config.yaml
num_hidden_layers: 8
hidden_size: 320
n_experts: 128
experts_per_token: 8
d_expert: 64
d_shared_expert: 0
hidden_act: "gelu"
moe_layers: [0, 1, 2, 3, 4, 5, 6, 7]
router_score: "sigmoid"
normalize_top_k: true
routed_scale: 1.0
balance_loss: 0.0149
balance_bias: false
init_std_router: 0.00606
lr_router: 0.000686
vocab_size: 32000
norm: "layernorm"
norm_eps: 1e-05
tie_word_embeddings: "early"
optimizer: "soap_variant"
learning_rate: 0.00384
beta1: 0.95
beta2: 0.98
max_grad_norm: 2.0
batch_tokens: 32768
max_seq_len: 1024
train_tokens: 218700000
max_steps: 6675
dataset: "wikipedia_en"
Below are experts of layer 5 (counted from 0) of a mixture-of-experts language model. Rows are named router (the router's row for the expert) and show model dimensions 160-319. Each number is 128 + 24 x the weight over its row's rms, rounded and kept within 0 to 255.
After each expert's rows: "gets" lists some tokens that make up at least twice as much of what it gets as of all text. This comes from a sample of Wikipedia text that the model never trained on. Tokens count by the router's weight.

# expert 16
router [120 132  93 136 138 102 152 103 139 131 139 131 129 113 161 146 172 129 161 143 164 136 122 132 126  78 124 148 117 153 161 144 126  78 142 143 126  97 174 148  91 112 132 147  90 106 136 145 127  95 124 110 121  98 138 139 177 147 114 130 109 119 113 141 149 117 158 120 141 133  79 132 155 143 145 130 140 180 143  91 158 161 143 151 134 111  86  90 148 113  72 100 124 134 148 118 135  94 104 106 138  78 120 121 118 134 113 146 176 147 153 145 143 142 120 113 167  98 109 119 114 150  85 123 149 130  97 149  93 134 114 116 102 106 104 130 139 143 180 113 114 125 153 124 133 113 145 128 101 146 108  90 119 122 154 160 110 130 143 106]
gets: " —", " 0", " ", " Nominated", " Total", " list"

# expert 106
router [126 118 137 123 117 165 143 125 121  98 119 152 144 129 119 127 157 105 156 153 139 113 117 126 123 152 118  68 113 160 199 108 126 126 163 130 155 130 122 129 113 127 141 101 114 103 187 135 113  71 138 144  78 137 165 127 120 131 149 103 118 109 158 149 151 105  97 101 133 137  89 112 138 172 129 171 149 130 118 117 154 171 122 149 129 124  79  97 128 131 121 173 133 135 125 165 142 127 153 121 154 123  82 125 105 130  86 140 128 161 137 174 126 117 144 154 105 136 147 109 127 115 112 131 118 158 115 125 121 117 113 124 129 146 107 158 178 105 129 139 132  98 116 120 132 100 119 171 101 104 108 163  98 157 133 141 102 155 180 108]
gets: " the", " The", "The", " that", " this", " This"

# expert 88
router [161 138 135 110 151 142 126 127 143 142 145 103 126 149 144 132 124 118 135 138  82 147 141 134  98 100 170 107 113 154 142 162 100  71 127 130 106 116 143  94 136 156 147 110 144 145 117 135 101 109 153 133 149 125 122 139 128 119 143  70 133 128 156 124 143  93 113 126 107 102  75 137 101 140 119 157 177 137 113 111 149 136 138 129  80 112 139 106 189  63 132 105 135 135 130 161 106 126 151 112 108 128 148  87 122 148 123 132 115 152 141 117 120 144 116 101 126 112 186 147 170 174 116 111 126 114 146  99  99 143 120 128 105  99 108 131 124 125 141 100 162 126 110  99 162 111 133 144 106 128 158  89 129 128 138 113 113 190 168 144]
gets: "'", " ", "s", "’", "(", " '"

# expert 81
router [149 138 113 104 170 138 165 107 151 118 129 128 108 152  83  95 166 147 108 167 163 139 107 171 114 135 128 105 130 114 129 155 106 166 131 144 160 131 172 150 137 133 141  89 162 114 164 138 151 114 126 173 126  74 136 125 137 156 129 114  96 147 138 130 126 165 129 110 120  88  96 149 135 135 143 125 105 131 127 115 129 133  97 127  94 147 106 101 132  93 133 162 136 101 123 125 147 139 134 119 109 145  99 159  89 111 124 152 115 135 177 147 117 104 115 162 137 114 171 182 149 128 102 101 132 204 118 137 128 155 109 136 141 119 167 116  91 113 142 123 133 101 139 136 144 115 168 136 144  97  92 146 123 168 155 136 110 156 159 169]
gets: " him", "s", " her", " he", " it", " them"

# expert 98
router [111 105 156 106 154 115 116 121 162 143  95 186 113 131 184 120 153 130 165 135 134 106 109 119 185 106 148 107 117 158 143 105 119 134 113 123 107 137 182 123 136  85 149 123 129 144 139 170 123 101 138 151  69  95  91 152 121 106 154  92 137 136 129 148 121 106 163 118 121 156 121  89 137 138 129 139 137 124 125 103 158 139 134 168 117 123  83 106 164 136  95 150  94  95 134 104 114  95 144 121 153 131  94 121 133 131 159 108 118 140 159 156 111 147 116 113 124 151 111 113 163 152 112 133 136 130 122 171 127 120 108 136 120 130 132 188 123 126 117 116 148  94 143 120 115 118 153 150 125 132  77 150 124 113 133 153 126 131 150 148]
gets: " 0", " 1", " 2", " 3", " ", " 4"

# expert 39
router [108 146 125 111 136 168 129  91 175 138 108 202 114 154 115 145 155  88 154 132 130 165 102 140 148 104 151 140 119 124 132 135  91 135 117 131  89 104 123 169 121  79 146 137 145 117 111 143 158 118 185 130 122 155 147 144 150 112  95  84 120 128 165 186 140 142 178 111 141 105  77 120 139 120 137 136 103 165 112 127 156  98  87 163 113 105  64 144 146 135 107 129 107 118 107  97 148 123 140 159 150 120 125 157  96 115  85 105 112 125 127 137 143 165 122 150 135 155 161 102 132 131 130  87 202 156 130 126 154 143 132 148 100 108 126 131  97 110 157 114 149 104 131  99 124 109 132 131 131 134 136 101 125 145 119 141 124 148 155 175]
gets: " (", "|", "\n", " /", "-", "/"

# expert 96
router [121 119  89 126 140 137 169 149 141 152  91 101 130 128 128 124 155  90 171 136 116 120 132 109 156  86 132 125  59 136 157  89  99  83 134 145 122 107 109 119 121 134 101 140 109 160 147 119  84 115 156 131 132 147  98 158 141 101 164  97  95 139 136 133 125 122 100  76 154  95 111  95 146 136 135 171 138 143 100 134 140 139 141 144  85 155  86 116 180 133 116 113 130 117  93 164 164 108 118 156 143 116 113 108 141 143 114 113 144 132 140 107 156 163 115 126 128 177 143 154 181 119 104 160 129 152 124 102 112  82 124 134 107 150 122 167 115 106 156 124 127 138 212 118 147  78 109 164 119 137 157 158 107 114 120 118 136 131 136 124]
gets: "\n", ".", "==", " ==", "===", " ="

# expert 35
router [123 111 126 128 160 121 128  94 150 129  81 127 106 138 106 130 135 148 134 118 114 137 129 110 110 125 136  65 105 175 164 125 113 142 153 148 128 122 154 162 103 139 128 100 111 110 129 127  61 159 182 149 176 145 140 187 149 113 106 129 127 129 124 165 127 108 150 115 104 103 105 126 137  95 121  98 124 144 126 117 120 128 119 103  94 120  66 110 132 139 112 150 122 145 136 124 152 132 130 177 113 108  93 109 139 170 166 116 151 118 143 160 172  97  78 105 158 117  94 120 105 161 122 129 135 147 135 173 105 128 107 130 111 116 100 114  94 151 139 119 117  94 136 104 145 103 105 151 131 135 108 105 114 163 157 164 132 190 144 149]
gets: "ing", " of", " with", " for", "ed", " played"

# expert 67
router [135 126 126  93 126 120 123 143 144  81 128 113  70 147 117 128 164 100 131 142 124 133 108 110 132 122 137 132 127 187 143 124 123  86 155 166  72 121  87 135 156 113 124  97 114 131 137 145 132  92 131 134 144 101 147 136 153 116 116 102 104 146 132 183 123 112 109 114 192 121 108  81  89 147  93 131 146 104 106 138 116 138 156 117 112 128 123 147 180 142  95 163 128 147 122 119 125  91 141 148 125 130 114 150  86 129 116 154 143  87 119 145 104 132 136 148 132 133 142 136 144 129 122 170 150 101 106 164 155 106 102 162 178 167 123 159 118 129 171 108 120 129 116 149 122  86 153 159 148 126  90 109 111 137 150 139 144 110 114 158]
gets: " on", "|", " |", "-", " On", "On"

# expert 115
router [128 158 117 116 127 110 117 107 141 128 133 141 119 152  90  97 159  93 171 137 138 150 105 143  88 103 203 111 146 150 133  95 121 132 130 146  85 109 145 167 111 124 129  95 129 113  97 188 114 112 149 151 103 143 164 119 133 127 147  88 134 131 170 136 127 126 138  85 136 112 100 100 143 144  78 136 161 189 145 121 141 133 105 156  57 109  93 139 153 130 101 118 105 109  89 159 121  94  90 152 120 110 113 142 139  98 110 113  95  83 123 149 137 128  90 132 144 124 145 122 136 148 112 149 145 158 120 128 150 157  87 123 165 133 142 128  88 125 162 130 143 117 148 102 105 115 134 141 108 119 120  93 145 142  92 135 156 130 152 186]
gets: " (", " \"", "(", "/", " [", " (18"

# expert 105
router [119 112 109 119 148 124 157 108 161  89 113  85 103 138 156 137 177 110 128 137 144 123 101  83 127 114 149 112 130 149 144 132  84 111 122 154 123 127 158 120 146 123 137 107 109 108 127 170  94 115 161 136 106 107 196 154 127 134 151 122 109 172 124 131 150 106 154 105 141 135  89  98  93 135 112 152 138 171 148 113 166 160  88 139 114 125 126  95 147 130 109 156  92 132 105 164 145 117 170 173  96  96 113 138 116 139 127 149 101 117 160 168 142 133  93 152 149 145 137 134 148 170  92 138 157 168 111  99 130 115  82 112 123 111 124 139 120 114 130 112 128 115 139 128 130 112 145 165 110 123 118 123 122 153 154 132 116 162 132 160]
gets: " the", " for", " her", "y", " his", " service"

# expert 95
router [156 131 120 113 137  91 158  86 164 109 103 113 119 146 128 115 161  82 108 128 130 128 113 158 123  73 113  90 126 164 167 121 103 138 134 140 126 148 111 126 127 118  61 102 138 141 121 150 107 128 152 144 101  89 132 135 117 131 131 123 126 137  90 133 151 143 124 114 116 115 106  85 101 153 137 121 160 172 103 102 174 164  97 156 127 122 107 109 143 100 104 117  90 106  95 121 123 125 138 154  79  84 129 123 145 148 117 171 147 103 161 147 114 140 111 163 121 143 155 107 138 161 101 130 128 125 104 112 126 134 126 135 141 158  80 163  98  83 134 107 146 108 199 130 118 112 142 154  92 162 135 110 169 128 141 182 107 185 158 172]
gets: "\"", " to", " by", ")", ":", " ("

# expert 10
router [150 121 143  74 141 171 113 146 105  86 149 147  65 139 103 126 137 104 110 121 128 140 145 133 135 102 120 118 145 113 122  76 104  96 139 154 143 114 136 151 153 154 171 114 101 118  96 118 140 130 173 137 104  56 133 107 112 133 147 134  99 175 127 121 145 186 149 109 167  97  98 119  86 162 126  87 104 128  91 133 133 155  91 137 141 153 118 144 154 112 105 109 127 108 119 146 164  77 129 127 117 110 109 137 144 161 134 138 144 117 160 143 115 128  97 188 148 128 194 140 158 158 106 149 123 124 125 121 112 121  88 171  94 123 132 129 146 114 143 134 118 142 134 130  98 133 149 175 108 162 121 100 142 143 120 121 128 149 144 121]
gets: " |", ":", ";", "|", " /", "N"

# expert 62
router [160 122 111 101 123 154 163 100 112 131  90 158 135  95 172 138 153  90 154 140 134 126 129 117 191 120 130 123 151 131 139 104 131  79 151 133 113 138 107 119 152 126 124  97 107 154  90 174  70 130 162 139  87  99 125 153 138 135 118 108 153 140 120 145 147 165 145 112 109 101 110 123  74 138 113 120 143 109 157 137 170 104 112 132  78 116 148 108 133 153 129 150  83 125 107 136 107 116 151 116 135 105 106 119 134 166 103 137 156 148 161 122 118 140 132 145 150 139 160 132 137 152 124 109 186 129 113 168 124 144 100 143 160 121 138 163 153 118 145  74 132 109 122 128 130 129 144 138 109 126 158 135  95 122 149 107 163 146 129 130]
gets: " ", " 1", " 0", " 2", " 3", " 4"

# expert 60
router [120 114  99 149 132 132 138  73 157 138  87 160  84 144  99 132 158 127 143 128 157 112 118 122 129 128 114  92 103 165 145 126 123 130 131 136 142 127 137 126 114 157 125 137 106 108 102 120  72 145 182 185 148 138 122 174 125 159 113 151  94 133 130 193 140 117 143 130  81  47  97 115 130 120 111 107 114 147 100 129 126 135 149  99 112 107  54 122 165 118 120 115 105  97 127 128 143 160 132 168 121 109  89 130 133 132 132 157 103 137 154 150 148 122 104 142 152 175 144 136 104 153  91 157 118 160 136 125 159 115 128 152  85  93 101 131 153 132 138 102 152 108 124 112 106 133 138 187 125 118 143 105  78 139 132 152 147 153 153 123]
gets: " had", " has", " have", "ing", " with", " made"

# expert 50
router [129 112 122 111 129 143 146  91 134  90 120 121  93 124 164  94 168 117 163 156  76 118 122 125 111 115 133  82 131 142 142 125 110  93 134 147 130 110 141 189 178 128 127 148 130 132 136 138  99 113 146 124 114 159 141 149 118 151 133 110 100 174 106 147 173 116 145 122 142 133  99 107  77 131 103 116 132 166 108  93 160 128 135 144  94  79 138 101 174  92 115 169 125 108 117 132 130 110 145 128  98 100 134 130 136 147 102 150 134 124 158 147 117 133 100 156 144 143 134 140 122 179  95 115 155 147 130 137 149 153 101 141  97 132 142 149 133  98 117  85 150 118 150 133 132 117 174 136 109 138  98 120 119 172 137 158 133 152 117 145]
gets: "ed", "d", "er", " ", "t", " used"

# expert 5
router [146  99  95  88 140 130 136  85 157  90 139  99 116 126 123 124 119 101 138 121 143 163 124 133 162  96 134 131 143 146 181 121  97 130 152 153 130  97 163 170 119 153 138  91 132 105 145 138  80 105 152 144 117 129 147 128 139 167 139 104 127 173 105 144 163 107 110 110 125 116 106 104  78 146 151 125 165 147 107 107 171 175 117 124 102 145 115 111 152 108  88 152 114 116  93 130 132 101 133 163  95 100 117 121 124 127  99 135 130 102 149 147 133 138 106 165 149 124 141 179 142 165  96 134 155 141 125 134 124 115  90 140 113 119 130 160 131 148 118 116 161  80 151  88 149  89 102 147 115 138 160  72 131 163 160 135 112 136 159 155]
gets: " the", " and", " as", "\"", "a", " an"

# expert 41
router [143  84 121  82 125 129 127  99  98 109 127 159 116 161 111 104 156 132 129 113 129 114 145 128 142 153 148 109 114 134 144 114 129 107 178  83 131 120 168 152 112 129 167 120 140 144 127 123  84  86 129 134 119 125 118 146 122 216 130 113  80 141 116 177 145 119 120 108 162 153 146  83 131 136 167 143 154 113 120 114 152 157 131 197 138 139  87 136 118 131 145 160 147 146 117 163 130  98 153 159 139 106  96 113  90 166 121 106 112 151 192 149 102 156 119 172 154 154 151 132 115 131 126  89 106 151 134  99 147 147 128 100 134 119 120 122  97 145 171 131 189  95 129 114  96 131 172 149 111 134 142 135 149 132 119 173 112 121 143 145]
gets: " he", " which", " who", " that", " It", " it"

# expert 7
router [153 130 128 100 163 132 129 122 139 111 102 152  74 156 156 151 148 106 155 158 161 127 154 134 140 115 147 133 106 154  99 112  97 138 115 142 136 137 155 118 138 177 135 136 126 112 106 114 146 149 179 149 169 101 117 109 114 125 115  58  98 131 125 126 132 156 132 107 164 136 104 107  73 147  90 133 147 146 107 105 161 142 127 121  96 129 113  94 130 100  84 112 110 113 146 158 161 113 148 154 125 103 112  90 116 124 111 136  81 101 177 147 154 184 120 162 118 127 116 136 158 133 115  81 124 130 103 106 147 108  95 134 114 132 158 126 148 110 143 152 119 120 118 147 127 108  87 126  77 142 141 136 170 141 115 102 145 142 105 124]
gets: " |", ";", "|", ":", " /", " 0;"

# expert 6
router [123 124  80 129 155 122 140 129 114 145 129  89 107 131 112 124 177 115 181 109 106 194  90 120 125 124 145  89 125 154 160 112 110 144 136 139 155  62 115 146 131 138 111 173 106 133 110 139  97 101 142  76  89 122 172  99 142 140 145  75 127 115 166  94 130 107 110  66 165 109 137 141  85 122 150 126 143 117 122 104 137 154 108 123 112 113 135 110 143 118  95 147  86 133 108 145 130  95 103 116 117 130 143 130 125 126  97 108 150 144 161 114 130 155 145 136 145 133 105 149 156 160 101 124 125 162 105 118 124  94 148 104  93  99 116 142 148 134 166  94 114 138 180 130 143  96 116 154 121 132 157 147 129 140 142 127 109 140 110 136]
gets: ".", ").", " but", ";", "\".", ".\""

# expert 75
router [137 123 121  99 134 105 134  78 130 129 125 132  87 142 138 144 148 109 160 143 172 177 119 156 117 106  98 156 124 155 135 155 131 148 169 131 135  87 139 128  94 130 111 154 167 151 138 147 160 141 135 171 124 140 129 150 129 168 135  83  99 179 165 142 148 118 137  83 162  87 122 132 142 149 137 112 124 146 117 145 135 100 110 111 111 152 101 127 104 127 150 100 138 114  98 145 158 130 144 141 136 141 101 159 113 103 120 117 151 142 136 164 102 118 129 152 120 134 141 134 142 138  98 115 158 187 160 129 122 139 109  79 120 113 140 135  59 113 133 123  85 112 114 113 126 117 178 134 110 127  98 119 113 126  94 153 153 151 133 185]
gets: "-", "|", " it", " him", " name", " •"

# expert 119
router [187  97 122 132 154 121 125 133 127  82 114 166  83 134 127 119 148  69 144 140 128 112 164  76 151 119 133 126 131 139 111 138 118 132 157 142 120 146 105 114 144 169 171 130  87 143 108 159 144 110 174 129 149 142 116 120 130 144 165  87 103 128 127 105 132 139 120 118 177 135  97 122  92 127 105 101 124 151  92  88 149 179 133 166  89 139 105 109 145 114  82 118 128  92 161 191 169 100 129 109 109 106 127 117 113 117 117 143 105 108 187 124 168 174 137 137 110 119 118 125 147 151 100  88 112 137 116 130 117 100 107 119  99 156 101 162 131 143 101 133 114 108 134 118 130 133  85 168 107 133 128 121 157 125 125 126 126 151 140 125]
gets: " |", ";", " 0;", ");", "---|---|---|---|", " 1;"

# expert 25
router [137 113 127 117 139 127 135 143 125 108 140 131 137 169 150 130 131 145  95 135 102 129 147 100 124 149 113 101  84  99 137  81 107 114 131 128 127  92 126 188 183 138 143 144 110 120 118 170  99  95 141 141 109  62 124 146 151 174  99 135  96 140 120 124 160 102 153  58 135 134 108  68 122 113  86 153 171 140 128 105 124 111 110 129 104 139 135 130 113 165 136 120 110 141 140 128 103  83 112 144 139 156 135 132 113 156 137 119 104 140 130 128 144 140 105 106 155 153 164 121 112 147 128 104 176 125 100  55 104 135 130 131 163 162 123 124 169 126 149 134 158 150 120  92 118 127  75 139  80 132 186  97 158 140 125 148 124 169 138 124]
gets: ",", " in", "),", "\",", " In", "In"

# expert 4
router [161  91 112 115 121 179 132 158 119 106 110 150 143 148 174 109 128 117 124  99  76 153 136 116 116 116 155 121 102 154 192 131  84  73  95 183  96 100 102 169 123 127 125  98 125 130 130 122 132  89 126 141 112 148 159 106 156 136 134 121 107 102 113 146 141 105 123 143 140 123 104 121 143 162 139 153 145 116  82 126 173 154 159 126 105 102 132 111 131 140 118 133 172  97 106 172 140 114 106 118 131 130 144 128 130 167 111 164 149 143 138 157 106 150 112 189 134 122 102 125 121 144 116 157 122 131 125 145 117 106  82 116 137 167 141 159 142 146 115 112 139 136 122 151 140  83 107 153 110 110  98 115 131 143 131  99 116 124 107 138]
gets: " the", " in", " a", " early", " his", " other"

# expert 53
router [121 117 117  52 128 151 122  99 140  97  86 165 118 132 147 112 166 133 126 105 128 105 106 101 157 115 124 128 141 182 141  65  92 141 152 115  91 123 148 119 140  89 103 124 133 162 101 140 109  93 133 157  94  93 117 143 126 142 102 110 139 152  99 152 117 145 129  59  87 157 109  93 148 132 147 132 129 113 121  94 152 171  85 169 100 127 125 185 146 120 113 160 107 141 118 110 101  99 177 180 137 108 122 149 122 144 148 102 146 153 155 113 112 117 114  98  96 119  91 148 126 150 128 157 159 151 135 155 140 108  80 125 145 145 107 156 157 113 143  90 150 103 142 111 103 115 156 152  91 185 121 150  88 108 116 149 124 140 150 166]
gets: " 1", " 2", " 3", " 4", " 6", " 5"

# expert 122
router [116 142  86 105 136 125 126 109 115 130 111  93  90 129 155  93 116 102 150 134 122 147 113 138 123  98  73 129 124 138 140 135  89 140 188 119 147  97 150 123  92 137 134 105 102 158 119  90 137 155 127 149 115 120 152 132 170 145 130  96  94 147 122 137 141 135 141 116 103  88 135  92 162 146 105 148 132 110 147 127 133 152 142  77 131 134 132 110 147 155 125 153 136  73 116 181 207  94 125 112 142 147 107 142 136 142 140 162 156 133 137 137 121  92 123 138 120 124 110 111 164 128 112 115 136 150 137 117 128 124 120 113 154 112 101 126 103 101 121  78 107 129 132 114 153 104 154 127 124 125 114  95 115 182 127 120 144 142 131 182]
gets: "\n", "-", "|", " Born", " •", " Location"

# expert 108
router [170 129  95 136 120 121 166  72 119 117 102 102 117 168 126 125 125  95 148 117  61 120 100 144 133 117 176 121 141 144 130 104 108  89 149 166 127 107 134  87 130 149 120  96 138 153 165 157 156  87 142 164 103 127 159 118 139 139 123 137  85 115 109 116 111 124 151 117 142 107 115 131  72 131 118 176 167 152 127 110 138 133 138 114 127 135 131 122 157 119 126 135 122  83 110 141 129 136 129 138 103 124 122 126 138 182 101 152 103 135 150 116 111 126 123 130 135 103 129 165 141 162 110  91 147 130 135 109  94 116  70 111 111 121  82 171 135  91 169 111 135  78 108 117 127 122 139 140 130 119 117  82 127 131 121 104 101 141 157 170]
gets: "s", " his", "'", " their", " its", " her"

# expert 73
router [112  98 111 127 179 160 143  86 174 131 108 102 106 104  98 148 150 133 157 139 111 150 150 125 153 124 113 116 118 152 154 143 103 134 100 184 116  98 164 138 108 171 115 128 139 141 141 104 142 102 146 127 124 128 125 110 133 150 112 161  95 155 142 149 126  77 169  93 105 101 112 139 131 115 143 146 112 126 126 110 156 112 120  88 111 133  68 127 166 168 141 128 132 113  91 142 128 138  93 135 109 146  69 126 168 169 122 140 160  81 137 148 119 133  88 127 108 134 132 132  93 164 114 152 144 122 106 141 129 123 103 122 148 155  97 142 135 121 149 118 121 100 148 122 174 122 152 183 127 131 136 150 100 117 147 114 145 143  96 133]
gets: " a", " his", "ed", " their", " an", " her"

# expert 91
router [158 101 114 133 146 124 173 134  92 130 112 127 154 141 107 121  99  62 157 142 165 117 138 106 139 105 109 122 119 160 139 119 113 157 135 153 118 108 154 132 112 123 103 138 155 136  96 173 159 122 126 122 115 119 156 161 125 153 132  75 106 106  96 137 142 114 154 125 102 118 123  96 149 137 133 128 121 131 124 101 129 136 138 149  80 135 131  86 167  66  98 144 138 133  88 192 149 110 123 156 114 123  76 135 154 145 104 171 107 105 164 110 144 135 103 150 171  88 172 145 121 167 128  97 109 142 149 131  98  93  95 111 136 126 125 148 151 174 148 108 131 159 162 120 124 129 145 137 116 111 128 117 129 148 166 146 132 150 136 151]
gets: ")", "\"", "),", ";", "]", "}"

# expert 113
router [134 103 122 126 139 177 123 138 142 103 173 135 119  95 153 120 111  72 127 168 142 156 153 145 104 139 151 116 109 153 186  90 101 147 146 144 125 125 135 124 132 169 159 127 111 119 144 129 103 151 150 114 132 160 142 158 177 134 108  77 152 123 130 149 138  94 118 140 158  99 125 129 121 137 111 173 148 106 102 133 161 126 119 120 122 127 109 116 108 139  98 171  88 155  98 178 159 150 176  74 102 121 106 130 116 110 139 124 129 133 137 142 117 158 105 158 137 140 125 155 141 173 129 146 127 129 154 142 118  93 105 139 120 141  80 140 124 150  54 111 134 129 154 103 143 110 122 145 106 117 121 115 117 190 129 125  95 134 167 121]
gets: " the", " and", " The", "The", " or", " but"

# expert 110
router [105 124 101  84 139 105 155 109 141 110 129 121 133 139 133 159 118 129 129 124 141 109  90 133 146 109 144 122 101 149 131 124 108 122 135 124  86 134 106 135 119 120 105 135 132 113 173 116 138 118 129 110 102 110 142 150 152 148 130 111 112 138 127 131 160 125 174  79 106 112 118 106 109 145  99 176 120 140 139 114 151 157 106 136 132  69 144 112 134 125 126 107 134 152 109 110 130 101 100 158 101 122  99  97 121  96 138 127 150 130 147 164 158 185 109 145 127 141 131 133 167 164  69 154 149 120 104 141 120 121 159 141 136 116  87 130 116 124 132 110 159 134 129 134 149 103 117 166 103 125 146  53 121 144 140 115 106 147 148 120]
gets: " a", " A", " No", "A", " 0", " U"

# expert 43
router [128  82 116  77 178 133 135 132 118 162 115 168 128 106 106 124 119 120 155 141 122 138 111 100 142 126 120 120 118  84 147 131 100 139 184 158 154  81  96 130 160  79 132 145  87 157 148 146 135 115 160 180 114 143 176 116 141 124 129 124 113 111 117 146 142 140 116 116  84 117 114 141 112 147 152 148 101 164  77  91 162 152  80 116 144 131 108  79 147 151 107 126 129  90 121 159 154 126 111 155 119 115  93  98 129 159 105 151 170 162 140 103 124 156  91  99 128 173 157 125 133 162 126 104 132 149 168  98 120  99  93 164 101 159 122 160 137 138 141 109 126 126 166 103 134 129 147 159 108 158 105  90 159 156 123 122 122 169 133 158]
gets: " |", " m", ")", " km", " ft", " in"

# expert 83
router [158 130 124  88 153 107 141 146 138  85  97 148  86 145 117 164 133 104 146 143 142 157  94 169 123 130 166  73 141 154 144 112 120 104 145 152 114 108 143 143 127 144  83 102 125  77 132  98 139 114 109 132 136 116 168 107 152 109 108 119 148 130 157 116 163  86 109  86 139 129 118 125 115 164 151 159 131 149 108  64 168 125  81  97 127 122 131  71 125 120  93 118 143 122 132 186 161 132 164 160 132 120 111 141 119 115 100 115 122 107 108 155 109 119  75 162 135 147 127 118 122 134 115 118 133 170  81 146 153  60  89 137 146 110 134 150 164 107 100 120 106 122 139 136 121 126 125 159 138  97 109  97 101 153 125 158 120 170 158 133]
gets: " the", " |", "|", "-", ":", " The"

# expert 125
router [103 158 135  84 152 130 124 130 142 155 113 114 151 140 126 145 152 127 149 143 134 148 119 142 125  77 190 132 139 161 130 119  97 111 138 166 117 145 146 113  92 142 144  75 114 130 104 152 112 117 162 128  97 142 144 131 119 138 134  78 118 114 163 139 190 146 142  86 142 118  72 106 151 142  70 106 166 179 151 114 187 109 149 147  87  95  96 121 150 128 107 121 108 107  98 140 130 114 136 143 108 143 144 149 104 108 107 138 122 105  94 153 163 128 125 115 148 158 168 158 146 142 134 131 149 123 116 124 118 111  64 169 118 131 125 131 104 130 152  82 152 102 148  87 159 129 116 138 119 143 164  80 114 130  95 156 119 136 155 162]
gets: " (", " \"", "-", "'", "/", "("

# expert 77
router [142 145 115 124 117 135 142 105 148 149  97 132 155 118 157 136 117  50 100 148 128 123 110  98 129 107 175 125 113 145 141 123 124 133 121 128  71  87 116 170 126 123 107 104 138 120 156 119  80 120 147 157 104  97 141 120 146  88 105 132 153 176 114 154 146 117 105 113 157 157 105 105 110 135 148 150 113 161  67 109 122 141  76 123 104 156 106  77 168  96 107 165 137 128 107 123 138 111 120 124 135 113 119 142 128 120 143 153 120 101 164 127 177 119  77 134 129 121 101 149 122 123 114 154 125 184 127 106 112 166 112 116 101 119 143 163 121 110 119 139 149 124 152  66 136 106 104 135 137 141 138 102 130 118 109 126 116 118 136 136]
gets: " =", "\n", "=", "==", " ==", "The"

# expert 42
router [145  99 124 137  95 153 180 127 124 103 126 116 161 140 121 125 150 130 142 149 137  94 153 124 107 113 132 120  97 118 157 124 119 122 126 142 156 122 161 137 139 111 135 140 156 135 163 133 126  94 125 115 132 120 127 199 147 158 122 113 142 108 120 107 144 105 125 117 133  82 120 125  83 151 109 158 124 135 127 109 139 135 147 157  93 138  98  83 168  59 114 117 124 171 148 145 142  92 124 163 138 123 119 126 147 151  89 168 113 125 153 138 144 143 110 129 148 130 127 147 121 131 103 104 136 128 137 143  99 125 126 150 104 161 153 161 179 103 160 107 143 105 141  97 135  91 148 155 127 147 126 136  97 125 104 144 154 115 120 115]
gets: ")", "==", " known", " ==", " Mid", " 0"

# expert 18
router [148 120 114 119 137 125 136 179 150 134 112 166  65 148 143 131 130  75 143 122 126 114 134 137 114 104 158  96 132 147 115 111 120 132 109 146 147 161 131 123 133 161 134 116  88 150 121 114 160 133 156 166 132 105 124 150  91 131 142 136 102 148 115 125 154 146 141 129 154 121  99 145  90 159  80 111 107 142 130 129 157 119  95 134 127 128 103 107 151 114 117 113  75  81 104 135 125 129 155 148  92  78 108 133 116 147 136 143 140 100 176 144 110 189 127 177 153 129 145 123 163 168  93 110 131 114 103 153  92 108 112 129 123 152 143 130 125 142 119 148 125 133 146 129 139 137 119 153 112 127 174 133 116 152 123 113 162 186 116 123]
gets: " |", ";", ":", " /", "N", "|"

# expert 54
router [169 104 108 141 161 194 123  88 134 134 124 136  90 110 159 114 109  89 146 153 124 117 131 136 153 137 120 117 110 160 193 112 104 106 138 196 127 109 128 147 131 151 113 134  85 157 144 127 125  85 121 155  93 130 130  97 176 164 139 129 116 164 113 134 144 113 182 130 129 111  97 126 106 152 111 161 131 129  98 114 141 116 115  96  89 132 103 117 179 141 149 128 127 119 110 144 126 112 127  90 126 139  75 115 143 162 106 150 135 119 110 165 147 167  97 147 110 127 111 190 123 124  72 121 158  99 114 143 123 138 104 112 155 165  97 181 149 155 139 136 109 118 141 103 149 113 115 160 113  97 122 138  98 135 172 132 113 146 118 119]
gets: " a", " the", " an", " and", " his", " The"